config.toml
num_hidden_layers = 14
experts_per_token = 3
d_expert = 128
d_shared_expert = 128
normalize_top_k = false
routed_scale = 1.15
balance_loss = 0.0188
balance_bias = false
vocab_size = 8192
tie_word_embeddings = false
Below are experts of layer 4 (counted from 0) of a mixture-of-experts language model. Rows are named router (the router's row for the expert), gate (a neuron's input weights, with its number), up (a neuron's input weights, with its number), down (a neuron's output weights, with its number) and show model dimensions 0-191. Each number is 50 + 12 x the weight over its row's rms, rounded and kept within 0 to 99.
Before each expert's rows: a language model's description of what the expert responds to. This comes from a sample of Wikipedia text that the model never trained on.

# expert 33
It responds to: Second pieces of split words like Un-iversity, E-ast, rece-iver, and quantifiers such as each, every, most.
router:48 43 63 82 46 53 61 65 54 52 36 31 47 46 54 76 49 66 66 50 51 49 57 53 43 49 55 68 56 51 65 72 55 52 38 71 54 52 52 46 46 57 85 65 50 50 35 54 50 67 62 23 62 50 43 34 52 52 56 52 51 46 56 62 38 43 65 42 56 49 47 74 45 56 63 52 56 60 46 33 61 53 32 47 63 46 49 52 45 59 30 42 63 45 57 57 37 70 47 43 69 58 66 30 57 42 41 42 24 61 47 59 63 42 50 53 34 50 51 54 43 37 55 38 32 42 29 54 44 40 44 70 46 25 55 53 26 31 29 44 27 30 51 50 51 60 70 59 63 51 32 69 39 51 51 19 59 40 54 62 57 56 68 53 31 18 33 55 45 34 46 51 44 34 51 62 36 49 32 35 44 48 53 48 52 51 40 51 42 55 71 44
gate1:64 42 30 77 47 59 38 55 37 53 41 50 32 53 35 48 24 50 49 33 52 62 54 44 71 46 72 51 46 32 58 28 54 42 51 51 35 52 45 47 55 58 35 37 37 47 72 57 44 63 42 60 55 25 41 49 56 59 36 56 50 49 33 58 41 88 49 55 60 58 68 56 28 46 69 45 56 48 47 53 49 48 52 50 44 45 68 34 55 39 43 51 35 48 52 41 47 48 54 49 40 55 25 40 60 46 69 72 30 42 57 58 72 44 61 56 24 70 41 61 53 73 63 69 53 51 50 34 53 80 44 54 59 63 60 50 48 72 36 40 46 44 57 39 36 30 48 64 70 40 32 52 72 39 42 54 39 44 42 45 36 37 52 49 52 46 66 43 37 50 46 47 51 47 43 42 61 54 36 49 40 51 65 59 46 69 52 84 62 43 71 37
up1:61 39 77 39 60 43 63 48 50 47 59 37 61 49 53 66 43 66 54 50 51 61 40 42 30 44 23 59 55 60 30 73 45 37 53 50 61 48 52 40 57 49 54 44 60 43 42 28 57 45 43 50 21 80 49 37 41 57 54 47 64 58 56 65 49 55 66 38 40 40 41 51 68 60 49 44 53 67 46 32 69 58 47 39 64 34 52 43 45 56 53 48 54 32 70 63 26 27 49 46 52 69 46 48 52 48 42 47 76 41 58 54 66 66 56 43 51 43 48 66 41 53 29 38 57 59 54 58 66 64 60 38 47 53 38 58 41 46 53 62 48 34 43 58 45 49 69 22 71 74 56 79 53 52 72 44 56 50 63 36 47 56 58 54 39 47 65 48 40 31 63 27 46 59 48 45 55 51 48 51 51 53 40 20 40 21 64 21 56 46 37 59
down1:57 41 40 56 79 37 69 54 52 38 55 39 71 47 50 61 34 63 53 71 40 36 47 39 60 41 45 59 58 60 50 42 31 50 43 41 38 47 59 31 44 47 60 68 49 61 57 52 44 54 57 56 36 32 46 27 30 45 52 38 53 50 56 71 39 45 54 58 65 75 42 51 53 62 55 58 52 57 35 47 54 67 57 51 41 45 66 68 47 56 48 47 43 67 53 42 62 51 32 59 53 61 54 57 45 54 34 46 48 43 19 38 34 51 81 65 48 40 68 57 55 60 31 39 66 72 33 53 39 45 55 56 50 45 54 70 37 27 66 48 50 55 38 28 47 47 33 51 28 50 53 45 40 31 49 50 63 38 67 39 33 50 48 32 39 42 29 67 54 45 34 42 52 57 45 56 45 21 62 77 64 58 49 26 53 38 44 42 40 83 38 50
gate2:58 45 65 50 52 53 69 50 38 61 53 55 52 49 37 44 53 29 46 41 38 64 13 71 60 52 57 38 47 43 55 38 51 55 51 61 31 28 53 57 50 49 56 43 59 37 48 54 43 58 39 31 63 57 46 56 26 69 57 54 38 53 61 36 37 41 61 50 51 54 55 40 58 38 66 59 37 60 32 35 44 35 66 54 49 65 42 51 47 68 49 53 60 35 49 48 39 60 66 45 58 48 67 49 58 46 64 55 50 60 71 63 40 59 26 35 66 48 47 31 62 15 51 38 40 62 51 39 42 42 57 62 49 43 49 44 36 80 56 57 57 49 35 62 44 51 59 48 45 39 81 57 68 55 28 63 65 58 26 37 45 39 26 52 48 49 48 49 39 34 41 33 56 51 42 36 46 57 40 58 66 96 38 48 55 75 43 42 61 49 47 51
up2:67 36 40 52 41 54 61 55 45 69 69 58 53 46 73 46 66 33 70 72 54 55 49 51 51 70 45 48 64 62 44 47 43 53 52 52 31 60 54 66 61 44 56 31 46 41 23 37 49 43 70 58 55 56 38 58 35 57 62 22 53 62 58 32 65 43 39 40 51 73 48 71 35 44 43 71 46 61 49 34 61 76 37 66 62 53 61 44 41 59 51 41 69 70 60 66 54 77 61 60 27 47 42 49 28 60 59 48 40 52 52 42 30 50 47 46 34 36 50 33 56 40 61 59 33 48 38 54 64 47 63 45 39 43 64 51 58 66 39 43 32 50 48 49 31 56 49 60 41 25 60 41 39 36 68 50 58 47 40 38 45 62 45 52 36 47 49 39 49 47 30 65 32 30 46 44 53 53 50 41 58 88 46 34 52 64 60 55 38 46 46 57
down2:67 46 62 65 30 59 25 65 23 47 45 40 60 56 75 49 34 37 55 65 41 50 48 59 47 44 50 55 25 49 69 40 80 69 46 38 70 49 55 58 59 55 68 70 64 38 59 57 64 40 51 31 39 42 51 51 29 52 29 57 32 60 53 56 52 70 64 62 40 35 48 40 59 72 60 53 60 40 41 34 45 77 50 45 58 45 37 53 56 49 65 43 38 60 57 49 68 69 48 37 39 49 30 67 62 40 37 59 51 59 48 49 40 52 46 52 44 41 54 48 36 43 57 37 52 37 68 33 46 44 53 43 64 41 34 55 28 53 68 18 44 57 40 42 51 37 73 43 40 51 53 37 51 48 45 44 60 59 41 47 36 37 55 40 47 55 57 50 52 60 61 35 52 26 77 38 38 46 70 58 65 51 42 55 77 68 47 51 62 49 37 46
gate3:29 51 45 64 44 60 33 27 42 48 66 60 59 56 72 54 41 39 69 35 66 56 48 51 51 63 56 78 48 56 43 43 58 45 46 44 44 30 52 58 50 33 39 69 33 53 69 18 75 63 43 57 60 24 50 59 42 61 56 59 35 47 63 61 54 74 24 52 43 43 48 50 44 50 55 55 75 38 50 68 34 64 46 42 47 49 52 66 75 43 50 78 57 48 59 52 27 51 58 47 57 31 68 36 50 48 46 38 36 35 43 49 34 35 30 40 44 50 55 69 53 59 58 62 34 36 53 40 44 54 34 63 54 46 62 48 55 46 71 50 62 56 45 63 62 35 40 44 42 57 66 48 41 61 46 47 41 54 58 67 45 53 38 44 52 56 31 38 67 45 51 47 58 72 46 32 27 53 36 47 42 39 45 24 44 58 53 56 27 48 37 43
up3:45 49 43 48 49 54 42 42 57 68 44 48 47 43 36 51 71 52 79 29 50 55 39 51 47 59 45 45 77 62 81 53 67 44 57 52 45 61 37 52 30 52 47 28 68 43 46 60 30 59 36 51 73 42 59 37 54 26 47 43 36 44 47 39 44 56 59 61 46 62 51 38 53 48 37 47 57 51 67 55 59 55 60 37 72 47 24 61 52 59 53 70 53 42 52 39 38 73 30 56 50 54 59 38 38 59 60 41 67 62 62 55 41 55 38 43 54 51 43 64 52 72 50 35 57 15 69 25 46 38 52 59 50 53 61 50 53 66 47 66 51 60 55 51 48 55 63 43 51 56 50 28 36 50 33 58 55 61 38 61 52 31 60 40 62 35 54 34 43 56 68 72 64 32 41 58 66 45 39 66 49 24 36 22 47 57 36 64 51 51 56 25
down3:55 56 48 45 44 54 50 44 26 45 44 42 44 53 58 56 32 39 53 55 44 42 53 77 63 54 56 55 44 54 48 44 56 47 72 52 75 42 57 75 43 69 57 66 62 54 29 55 41 56 49 41 65 51 39 37 51 47 50 46 66 49 48 61 73 42 43 55 29 08 39 54 53 60 55 31 59 29 61 39 42 65 31 41 35 44 47 68 63 55 48 46 38 37 45 24 53 36 66 59 57 66 39 49 77 66 61 46 50 50 55 50 43 40 51 37 33 53 60 58 61 58 50 37 28 42 48 28 47 34 59 32 49 45 60 49 34 54 57 42 56 42 48 56 42 63 45 46 43 56 48 24 39 50 30 35 43 61 25 60 54 55 55 23 43 40 68 70 47 33 39 66 67 33 44 68 39 44 33 29 39 68 45 61 66 42 63 55 59 41 58 56
gate4:34 43 47 42 43 61 45 34 58 51 47 54 37 66 58 42 41 53 75 37 32 51 43 69 59 59 50 45 59 58 48 46 31 56 51 51 60 46 51 71 45 40 21 39 49 45 51 41 45 53 57 43 40 45 54 43 42 49 48 40 34 66 45 35 29 58 64 50 52 33 40 57 60 28 36 54 87 44 62 34 52 68 58 40 39 67 72 53 59 68 77 65 55 73 38 32 58 71 26 38 58 51 78 33 40 43 50 39 53 37 44 49 43 51 32 49 42 39 48 36 49 13 36 71 52 35 37 26 50 44 47 53 35 65 53 53 45 63 47 43 54 44 69 43 46 38 55 39 58 40 54 54 50 41 35 42 27 38 37 63 58 60 59 44 53 40 28 49 49 57 54 50 40 61 46 57 62 50 58 28 56 54 58 66 20 50 49 37 48 34 45 50
up4:40 13 54 61 50 58 37 48 38 71 65 44 33 37 28 55 41 56 73 60 51 56 53 60 58 46 33 60 67 62 28 50 54 72 37 54 32 47 33 52 55 73 50 57 45 45 31 32 24 43 45 43 44 60 52 55 42 39 50 37 26 56 49 54 41 50 54 45 67 62 64 62 63 34 60 36 57 47 52 47 42 47 41 59 37 42 38 68 53 34 48 40 40 61 56 47 36 52 59 47 49 43 58 45 58 63 42 36 71 64 32 52 61 50 60 37 43 61 43 46 46 26 63 69 50 59 52 42 32 49 52 65 55 53 44 46 48 35 72 33 62 52 67 33 42 35 55 61 42 44 36 44 45 53 50 41 51 48 73 56 47 39 70 60 31 48 44 43 49 44 55 16 32 43 59 62 64 59 41 40 63 66 79 52 48 48 46 62 42 20 47 75
down4:52 65 38 48 45 41 32 72 48 36 62 43 41 33 37 66 50 44 40 38 59 48 28 36 32 44 67 59 63 33 58 64 45 43 48 33 38 51 50 62 60 39 55 54 41 55 60 22 44 57 76 39 56 71 53 75 47 21 46 31 69 45 49 59 56 61 54 39 46 57 63 65 36 43 43 50 36 53 29 90 52 52 48 35 58 40 43 51 71 46 43 52 62 44 46 58 41 55 37 55 34 57 62 28 52 59 49 58 38 45 69 54 42 46 49 42 40 46 50 57 44 54 62 51 76 53 65 67 63 53 48 43 29 45 59 52 44 52 70 39 42 52 52 79 37 46 39 35 49 66 47 55 58 57 46 39 54 47 38 49 45 56 37 43 54 49 73 37 52 54 48 51 49 50 65 36 22 58 51 67 59 48 25 57 08 45 46 39 40 51 46 55
gate5:30 39 52 49 53 50 49 35 71 40 34 49 61 61 49 56 52 44 28 66 48 39 50 34 67 68 47 56 39 53 46 46 38 88 49 47 59 56 42 52 43 60 58 59 48 38 49 55 52 55 35 52 23 48 56 59 58 64 32 72 52 58 62 28 34 57 55 28 43 48 55 34 32 48 48 47 35 50 42 46 44 64 48 57 60 45 41 50 82 57 37 49 63 34 63 60 55 73 78 38 38 42 34 58 54 42 56 65 49 42 64 63 71 59 48 43 50 42 49 52 36 39 60 78 40 72 43 35 54 66 72 50 63 49 52 23 48 57 61 47 52 60 42 44 36 45 52 55 54 43 61 51 59 42 47 40 32 82 34 67 38 51 45 45 51 57 56 41 57 55 56 34 43 44 76 24 25 55 59 49 75 44 56 42 35 55 67 63 58 44 49 54
up5:82 42 37 51 56 66 47 60 59 55 41 54 52 48 47 56 54 53 33 70 62 59 69 40 48 34 44 43 38 58 39 62 38 54 51 53 41 40 38 53 73 66 55 52 51 56 45 36 39 40 63 91 41 42 53 71 40 52 56 32 49 53 38 50 46 51 47 50 56 77 62 59 43 67 66 32 40 53 63 41 51 57 77 57 60 47 68 56 34 61 49 57 29 34 54 43 60 60 58 50 45 66 26 51 43 78 54 54 70 55 36 52 62 29 59 35 60 61 45 65 67 41 38 34 46 50 51 31 63 71 45 24 34 59 40 47 65 51 48 58 38 41 32 34 35 53 64 58 51 50 62 64 46 62 69 37 43 63 50 58 57 64 46 52 34 61 67 47 39 51 47 36 58 52 66 48 42 39 72 33 59 51 65 24 63 33 49 47 52 55 40 42
down5:68 46 40 39 42 29 59 60 55 61 56 48 27 25 34 55 36 59 52 42 53 58 68 60 55 29 46 34 45 53 43 57 35 44 66 45 69 53 71 45 70 52 47 46 44 67 41 36 53 49 19 22 60 53 54 28 38 47 69 30 58 34 53 57 67 39 37 54 75 53 59 46 46 59 48 56 58 57 48 57 57 49 44 56 41 41 42 60 37 40 45 51 38 35 54 46 31 60 36 45 52 53 41 33 61 44 57 47 63 51 38 63 42 73 42 54 47 51 18 55 35 52 53 53 53 48 43 46 49 38 50 46 24 51 43 77 34 56 51 29 46 40 40 50 53 49 59 50 61 36 57 46 62 61 45 48 70 51 74 41 55 50 25 49 47 41 50 50 48 52 52 40 86 28 72 33 68 49 49 50 50 38 55 79 65 37 34 46 64 38 59 55
gate6:77 47 41 57 55 28 50 52 48 48 37 38 61 50 46 54 52 61 58 68 39 47 44 44 60 35 49 46 43 43 61 45 64 57 59 60 36 46 53 69 63 46 43 64 56 38 32 78 37 58 52 75 68 30 54 56 44 26 57 47 55 45 58 43 41 40 58 52 66 48 60 24 33 71 70 67 40 47 57 45 66 58 67 66 47 71 59 44 61 52 52 50 21 60 35 39 69 56 41 56 33 55 48 52 57 59 63 46 80 59 51 43 69 36 49 46 51 48 39 43 61 37 47 35 44 34 38 53 63 69 52 57 61 58 45 51 46 55 51 73 53 41 54 52 43 44 67 65 58 53 64 51 27 50 49 64 39 53 33 55 41 43 36 62 40 51 43 53 38 37 43 78 51 38 56 23 71 42 75 40 49 44 61 49 66 53 57 79 57 55 24 37
up6:47 49 34 78 56 57 42 64 67 55 53 48 45 43 32 44 81 71 47 50 52 37 33 58 42 48 49 43 48 62 28 37 45 69 51 51 60 61 52 44 40 42 40 51 33 39 45 50 62 63 44 37 41 52 33 55 60 48 24 54 52 52 55 33 55 54 36 62 43 70 45 54 42 52 46 45 38 54 26 41 41 46 28 59 70 50 46 45 56 51 44 37 87 47 53 55 35 55 33 37 54 44 48 52 62 52 71 49 52 37 53 55 44 60 42 36 31 43 60 70 48 35 43 66 44 65 51 74 45 35 45 64 46 42 46 39 51 48 54 54 73 47 37 63 60 44 30 46 58 46 39 40 48 37 86 49 45 54 68 39 66 73 42 19 52 56 58 42 58 57 48 28 22 49 49 44 49 62 53 53 63 42 59 39 33 52 43 33 66 47 50 83
down6:68 48 39 31 42 38 51 47 35 42 38 46 58 49 30 46 51 54 44 51 62 58 35 44 60 39 40 20 58 30 63 55 54 50 53 58 36 48 30 68 56 42 48 53 50 60 62 43 34 42 61 20 69 53 45 42 39 48 49 63 63 27 52 47 56 64 69 59 56 51 56 43 60 30 61 62 46 51 36 49 48 16 42 58 61 51 29 35 62 22 59 59 53 48 37 36 49 50 50 57 53 47 73 50 57 48 70 56 44 55 19 49 25 55 29 41 38 46 47 74 65 53 66 53 31 38 64 48 48 50 18 65 37 57 55 42 53 44 59 14 49 22 47 57 33 48 58 52 41 38 50 34 53 43 61 63 57 55 26 40 63 52 61 55 52 50 44 41 45 64 65 43 49 40 45 53 54 46 56 40 39 40 48 50 51 31 50 57 76 56 60 48
gate7:51 41 28 52 48 54 56 68 67 30 40 61 54 47 53 53 41 44 51 46 48 46 42 45 33 43 47 56 40 54 32 55 41 64 54 53 45 45 52 53 35 42 40 57 49 33 24 65 66 44 55 27 73 50 51 50 36 58 40 35 50 40 37 46 48 51 29 64 38 62 40 32 32 87 54 62 50 42 33 28 57 36 51 50 36 56 47 75 51 34 54 46 38 61 43 60 57 67 59 58 52 35 40 40 57 60 55 53 55 46 32 46 40 64 63 46 45 69 74 54 37 45 56 44 42 41 78 57 23 57 26 40 53 47 67 38 47 62 58 52 66 39 48 57 47 54 48 49 55 71 61 40 57 32 62 66 26 61 70 52 47 61 27 36 32 78 57 41 55 52 63 45 37 49 45 18 34 64 50 62 62 44 55 56 41 51 45 58 66 59 51 71
up7:89 34 87 56 35 40 44 31 44 52 49 35 41 49 51 67 50 26 43 54 47 42 50 57 39 62 63 22 50 55 57 68 74 19 49 31 57 54 72 50 33 59 68 56 52 38 38 38 68 44 34 71 39 56 48 42 66 54 44 64 56 68 57 64 83 46 56 43 50 51 45 40 56 39 67 32 55 59 61 72 52 55 63 47 38 49 32 60 71 41 42 58 30 55 53 60 27 45 39 34 41 68 50 57 46 42 54 60 42 55 57 62 60 45 45 49 51 49 23 61 62 63 47 41 48 43 50 35 50 48 47 46 64 57 59 64 39 44 50 45 47 50 42 40 34 55 47 71 46 53 47 66 43 49 49 55 63 57 38 47 47 51 56 55 64 24 44 63 50 50 62 47 52 28 46 64 68 51 46 62 40 36 35 64 33 33 32 44 50 59 48 51
down7:51 64 44 49 30 54 71 62 58 61 53 54 48 34 56 45 30 59 63 55 42 38 40 52 55 36 52 63 68 56 48 56 45 30 33 52 64 35 47 61 56 62 63 50 65 48 59 54 67 82 67 28 57 80 43 37 37 68 47 35 56 38 66 52 42 53 41 40 40 38 56 51 55 50 40 54 59 35 63 41 57 37 54 31 48 50 41 38 55 38 50 50 45 40 53 44 62 59 47 79 52 57 62 38 48 45 57 44 24 27 54 70 65 35 67 40 50 39 56 42 52 55 37 48 40 48 49 65 57 40 43 51 69 46 47 66 67 74 57 46 63 17 36 43 57 38 44 77 58 62 46 37 46 60 59 65 68 50 51 56 47 50 52 70 40 62 61 38 39 57 27 43 36 38 39 40 33 52 48 38 81 29 62 40 43 44 37 72 53 59 47 59
gate8:53 66 46 24 44 56 50 62 56 34 42 40 62 66 40 53 41 45 55 39 72 51 31 47 56 68 65 61 54 51 45 28 53 32 70 60 52 46 55 52 35 39 45 45 32 48 57 66 54 33 42 37 48 42 42 57 46 53 32 32 50 80 68 28 41 61 63 51 56 71 49 53 57 29 41 48 58 36 63 52 56 42 61 42 68 55 52 35 73 36 62 65 43 56 55 54 55 44 22 62 58 29 62 37 71 39 69 41 49 43 58 43 61 45 46 60 47 55 61 27 52 45 47 38 64 55 45 49 45 41 54 44 52 47 34 33 59 72 54 36 56 37 41 60 65 66 40 38 53 60 56 58 40 28 47 55 55 28 54 58 58 54 47 40 70 50 26 47 46 63 64 55 48 42 43 59 47 47 82 39 72 34 44 70 49 46 51 31 39 74 74 47
up8:19 48 29 33 42 71 36 53 36 37 29 33 45 54 34 42 46 59 56 50 56 70 55 64 52 52 67 58 38 49 54 47 48 28 51 26 64 38 57 54 63 36 55 65 49 38 72 66 43 45 39 54 62 44 70 43 60 47 39 46 48 47 50 57 56 47 62 52 46 55 45 59 41 63 41 55 70 42 60 45 56 22 54 54 67 49 63 20 61 33 30 75 37 48 52 56 33 60 28 40 54 26 56 41 79 49 35 75 29 50 39 55 58 38 56 55 45 34 55 54 44 26 61 66 58 36 57 55 49 60 41 46 57 51 72 47 63 40 48 37 54 53 51 49 55 36 55 47 59 58 53 44 51 57 43 37 52 48 52 78 48 51 46 49 70 43 52 36 51 35 43 54 49 57 56 42 34 79 44 54 57 61 56 74 51 57 64 49 52 38 79 33
down8:46 39 51 42 46 57 59 43 55 49 28 43 27 84 48 10 50 49 56 48 42 73 48 61 53 30 54 52 35 16 39 38 40 46 50 44 61 50 71 41 18 36 30 46 40 41 58 60 51 57 41 59 47 50 34 64 31 35 45 26 56 52 60 43 62 70 38 42 48 57 48 31 50 47 65 46 43 51 55 58 24 67 49 48 55 51 44 52 31 46 43 54 44 51 56 57 70 45 79 55 58 41 55 75 66 53 44 23 49 41 42 38 46 51 48 49 52 58 30 64 62 38 49 53 67 39 35 52 72 70 58 53 64 49 58 53 45 33 53 45 49 52 58 53 44 43 38 55 57 52 67 42 53 59 32 62 55 39 70 61 50 55 49 46 60 41 52 54 44 35 58 51 53 32 49 53 50 65 52 49 49 54 40 67 70 54 80 46 36 41 49 22
gate9:50 51 58 40 48 55 79 55 63 45 18 62 43 59 52 44 50 65 38 39 51 48 52 43 67 67 58 58 60 39 26 78 66 56 44 69 37 18 61 64 75 43 43 52 43 66 86 42 51 34 65 58 32 42 45 50 46 55 58 61 38 44 29 53 57 50 51 46 62 42 44 71 62 65 62 47 53 40 58 37 58 83 58 53 41 55 36 58 28 46 56 62 74 38 49 39 46 65 64 37 71 56 46 48 43 47 44 54 60 64 45 38 35 55 55 48 46 41 44 36 48 40 37 72 31 57 45 42 64 60 51 65 50 70 56 42 47 37 39 45 43 51 26 45 50 60 36 51 45 64 44 50 38 63 74 51 45 41 60 59 59 56 55 55 28 52 75 54 47 51 33 63 49 39 57 66 37 45 47 47 52 51 58 33 57 37 60 45 35 62 38 66
up9:62 41 43 42 45 36 35 31 49 49 52 73 43 63 60 44 39 53 32 52 40 54 24 57 58 60 41 59 37 58 29 65 43 75 21 56 45 37 47 46 50 53 59 52 51 57 61 40 81 32 48 75 56 37 45 43 46 55 34 58 66 52 47 40 38 51 63 52 69 35 55 50 56 65 39 73 54 52 55 45 54 41 53 32 38 47 39 56 57 49 65 47 62 45 00 53 62 40 63 82 49 50 37 57 58 46 62 51 50 64 59 19 48 40 51 63 60 49 50 55 41 44 42 50 47 67 51 40 39 54 39 62 69 52 38 39 50 50 58 66 60 51 22 46 78 50 44 45 38 58 56 48 46 51 31 23 36 50 48 62 53 39 45 46 28 55 40 40 49 65 60 49 45 42 36 65 43 44 51 53 49 36 45 58 42 53 62 42 40 55 74 70
down9:69 64 43 51 46 34 40 44 33 44 58 29 47 46 27 28 58 53 59 36 43 64 45 47 39 50 66 43 18 38 42 46 45 48 48 51 36 67 75 46 51 38 34 76 57 45 47 66 45 45 50 49 42 68 42 77 37 35 59 53 49 16 42 32 60 33 39 40 43 58 39 49 42 37 36 34 48 50 68 38 41 34 43 53 55 65 56 65 47 59 52 25 46 44 57 66 57 68 58 46 29 56 29 52 59 50 51 57 47 49 40 24 60 55 43 36 42 51 60 58 54 46 62 67 50 50 74 40 76 62 58 19 49 24 49 48 60 51 61 50 39 59 47 47 44 43 60 62 31 66 48 54 45 50 51 23 63 72 67 42 48 66 65 40 57 55 48 47 63 54 45 42 41 47 45 54 38 53 59 52 54 44 47 34 65 42 59 42 64 37 66 33
gate10:54 36 61 51 44 57 47 36 44 51 45 82 61 68 41 41 33 31 33 59 31 47 37 44 43 47 27 52 66 52 61 57 57 59 59 57 45 46 30 47 46 39 23 31 59 48 52 56 42 31 47 63 58 47 65 37 44 35 87 74 23 51 59 46 65 46 44 49 52 36 68 34 32 65 37 61 38 58 67 39 63 48 50 42 44 41 42 65 85 48 59 43 53 58 44 62 39 40 32 50 38 20 44 48 43 44 62 56 66 53 24 39 58 27 46 49 67 54 49 58 60 38 40 46 38 40 58 48 44 43 52 42 52 40 71 61 39 60 43 39 56 51 50 63 77 35 62 56 40 47 63 37 56 38 68 54 57 46 50 64 34 54 52 47 43 28 46 64 34 62 51 61 38 45 36 41 36 46 53 56 51 38 61 60 43 65 36 64 63 58 54 53
up10:48 22 49 58 32 47 39 30 41 42 37 52 55 55 52 40 40 50 31 44 33 47 37 52 42 86 40 41 76 58 67 55 64 50 63 55 52 48 47 35 66 46 41 44 70 62 63 75 49 30 49 56 40 58 62 41 34 34 48 72 53 63 50 47 73 21 63 57 52 53 64 33 33 52 70 48 54 71 66 32 60 40 51 27 34 57 57 65 62 51 70 44 73 53 28 57 43 47 35 53 42 48 35 42 51 46 52 40 43 49 27 53 45 36 40 35 48 41 51 39 55 46 58 45 36 38 44 48 36 51 58 53 43 59 71 71 56 65 44 46 44 54 64 66 54 49 65 54 41 58 44 44 51 24 76 50 59 53 45 58 46 50 42 50 37 50 38 63 48 59 55 68 43 38 52 69 44 56 44 70 69 37 53 35 35 73 38 55 38 54 58 45
down10:73 55 48 64 51 42 49 79 60 38 38 59 06 55 67 53 36 41 43 48 54 32 52 51 49 50 36 42 49 72 33 69 54 45 57 56 46 59 69 44 47 47 41 43 61 59 35 44 49 40 63 53 50 56 62 33 34 42 64 59 59 49 63 55 62 46 38 64 42 42 36 41 41 45 35 44 81 43 71 43 73 46 52 20 41 41 51 59 46 28 60 49 43 48 45 44 39 55 37 57 53 48 54 38 56 62 58 39 49 47 34 70 59 29 45 41 37 47 33 56 68 45 52 39 50 42 30 35 64 61 54 26 46 38 64 64 43 51 28 44 71 54 45 60 46 52 53 50 58 64 49 46 40 36 75 40 42 48 36 53 37 66 60 59 25 37 48 51 48 63 61 64 50 56 62 42 44 42 35 65 69 33 61 51 39 63 39 52 40 48 72 73
gate11:35 48 59 53 54 54 44 23 47 38 45 77 73 72 45 40 47 57 42 24 65 35 32 33 60 77 59 51 67 59 54 39 47 60 57 48 48 60 40 54 38 27 29 55 41 56 59 39 51 34 35 69 46 32 57 52 56 46 83 53 38 63 47 61 58 45 55 54 53 30 36 47 46 39 46 60 47 79 57 43 48 37 52 54 65 67 72 34 34 50 61 46 62 40 56 38 38 52 49 50 51 51 53 53 49 53 52 58 42 64 57 57 25 52 46 53 74 41 51 44 52 69 41 41 72 52 60 44 56 36 68 31 57 48 56 63 62 47 42 43 60 58 36 44 39 62 22 62 32 58 50 50 58 66 40 70 33 46 76 69 63 43 56 46 40 58 51 51 53 59 51 62 41 47 30 43 42 45 44 54 31 54 36 49 48 44 60 60 53 86 62 60
up11:72 72 52 44 48 45 45 40 40 56 42 32 47 66 68 52 68 57 50 37 56 39 46 48 64 49 57 30 21 55 50 63 48 51 62 45 37 49 61 65 62 55 40 37 56 49 47 63 44 37 28 64 49 44 66 37 44 63 62 43 53 43 57 28 55 50 65 47 80 60 46 33 49 41 25 39 61 43 39 48 70 56 72 74 54 51 24 64 53 44 59 43 40 53 24 44 48 53 66 57 62 59 37 60 60 47 65 53 56 38 58 57 47 56 46 46 48 34 48 23 57 47 58 27 47 40 52 74 45 61 31 50 57 53 59 64 43 59 43 75 53 32 59 65 49 59 54 25 64 44 69 60 46 52 60 35 49 58 46 60 68 39 45 52 62 19 32 34 53 26 46 53 34 49 46 55 51 28 58 56 53 50 40 68 36 50 31 28 45 60 53 46
down11:42 38 66 74 50 42 45 59 47 65 23 22 43 36 49 50 52 54 52 60 44 39 62 45 52 40 56 67 55 42 41 41 36 33 44 33 38 72 65 51 53 62 82 50 82 55 44 55 54 48 59 48 39 71 36 51 58 60 57 68 49 35 45 40 59 40 59 49 55 69 49 60 54 31 80 52 44 50 45 45 71 47 45 52 47 37 28 61 59 62 57 40 48 62 28 51 50 35 49 35 32 68 54 45 31 56 52 75 45 23 39 49 45 45 57 29 46 46 41 37 57 38 40 58 36 66 54 49 45 38 56 51 32 47 70 57 51 42 67 49 39 56 49 27 37 60 34 71 48 27 36 38 47 38 56 51 39 47 38 55 57 29 41 47 52 51 58 56 61 40 65 42 59 62 53 31 73 62 43 38 35 54 49 31 54 41 33 35 56 43 42 37
gate12:95 41 58 63 58 36 52 43 63 44 44 45 70 60 45 65 42 42 40 52 56 48 20 47 64 60 52 52 44 60 46 52 42 49 57 42 38 54 49 56 62 50 39 45 31 37 29 56 59 38 34 39 38 52 65 48 63 54 67 68 33 52 56 25 34 65 52 53 30 52 57 42 47 54 46 38 36 34 52 73 32 47 52 37 73 58 43 58 54 45 58 79 56 39 45 39 60 50 75 51 46 38 55 59 69 45 61 46 52 41 49 25 54 66 48 40 26 40 45 35 34 53 56 57 41 55 40 49 39 57 33 61 57 58 32 41 43 52 49 43 66 42 42 47 54 61 54 45 37 57 42 64 59 44 68 63 55 43 48 22 40 62 54 50 53 47 73 40 60 52 50 42 53 62 48 41 65 55 67 49 58 31 70 16 57 14 48 35 58 49 56 44
up12:26 50 25 44 58 52 55 58 46 67 35 39 50 56 24 46 62 60 61 46 40 61 62 51 33 29 56 42 49 53 32 62 48 52 60 55 55 47 31 53 54 62 52 61 37 61 46 59 38 62 51 42 51 61 35 44 48 44 54 36 58 54 58 38 67 40 67 72 55 52 56 45 51 54 50 55 53 53 41 37 46 64 53 75 25 45 63 52 52 49 47 27 38 49 49 49 43 60 11 43 59 55 41 43 38 42 29 72 53 61 43 67 78 33 50 66 71 45 42 63 73 50 61 70 68 54 46 63 55 68 56 44 33 45 73 53 41 44 59 38 31 57 51 62 42 22 46 54 61 40 49 39 55 63 51 42 73 45 57 66 31 48 47 60 75 35 53 45 40 54 59 51 29 46 55 52 38 53 52 63 38 63 55 74 45 51 56 41 42 38 19 65
down12:45 39 37 56 39 44 56 49 20 42 36 32 52 61 35 37 68 55 59 52 41 42 41 75 52 62 34 51 54 32 41 42 63 54 58 32 48 53 41 34 31 60 61 59 47 50 31 56 18 51 19 29 41 29 44 38 36 65 42 60 44 56 40 34 44 46 28 57 57 49 46 47 35 58 53 49 54 33 55 60 66 64 55 52 68 44 47 67 41 49 44 45 54 58 64 52 68 60 61 40 51 51 57 72 47 45 56 26 55 54 40 39 68 35 66 61 56 41 50 72 39 47 43 71 45 55 25 35 51 45 57 64 48 73 64 63 42 31 58 19 45 34 50 63 54 65 40 44 45 58 46 31 44 45 77 53 56 49 59 54 53 61 47 37 42 39 31 77 55 41 61 39 54 56 56 59 43 67 38 40 52 52 57 49 47 35 74 62 59 45 54 38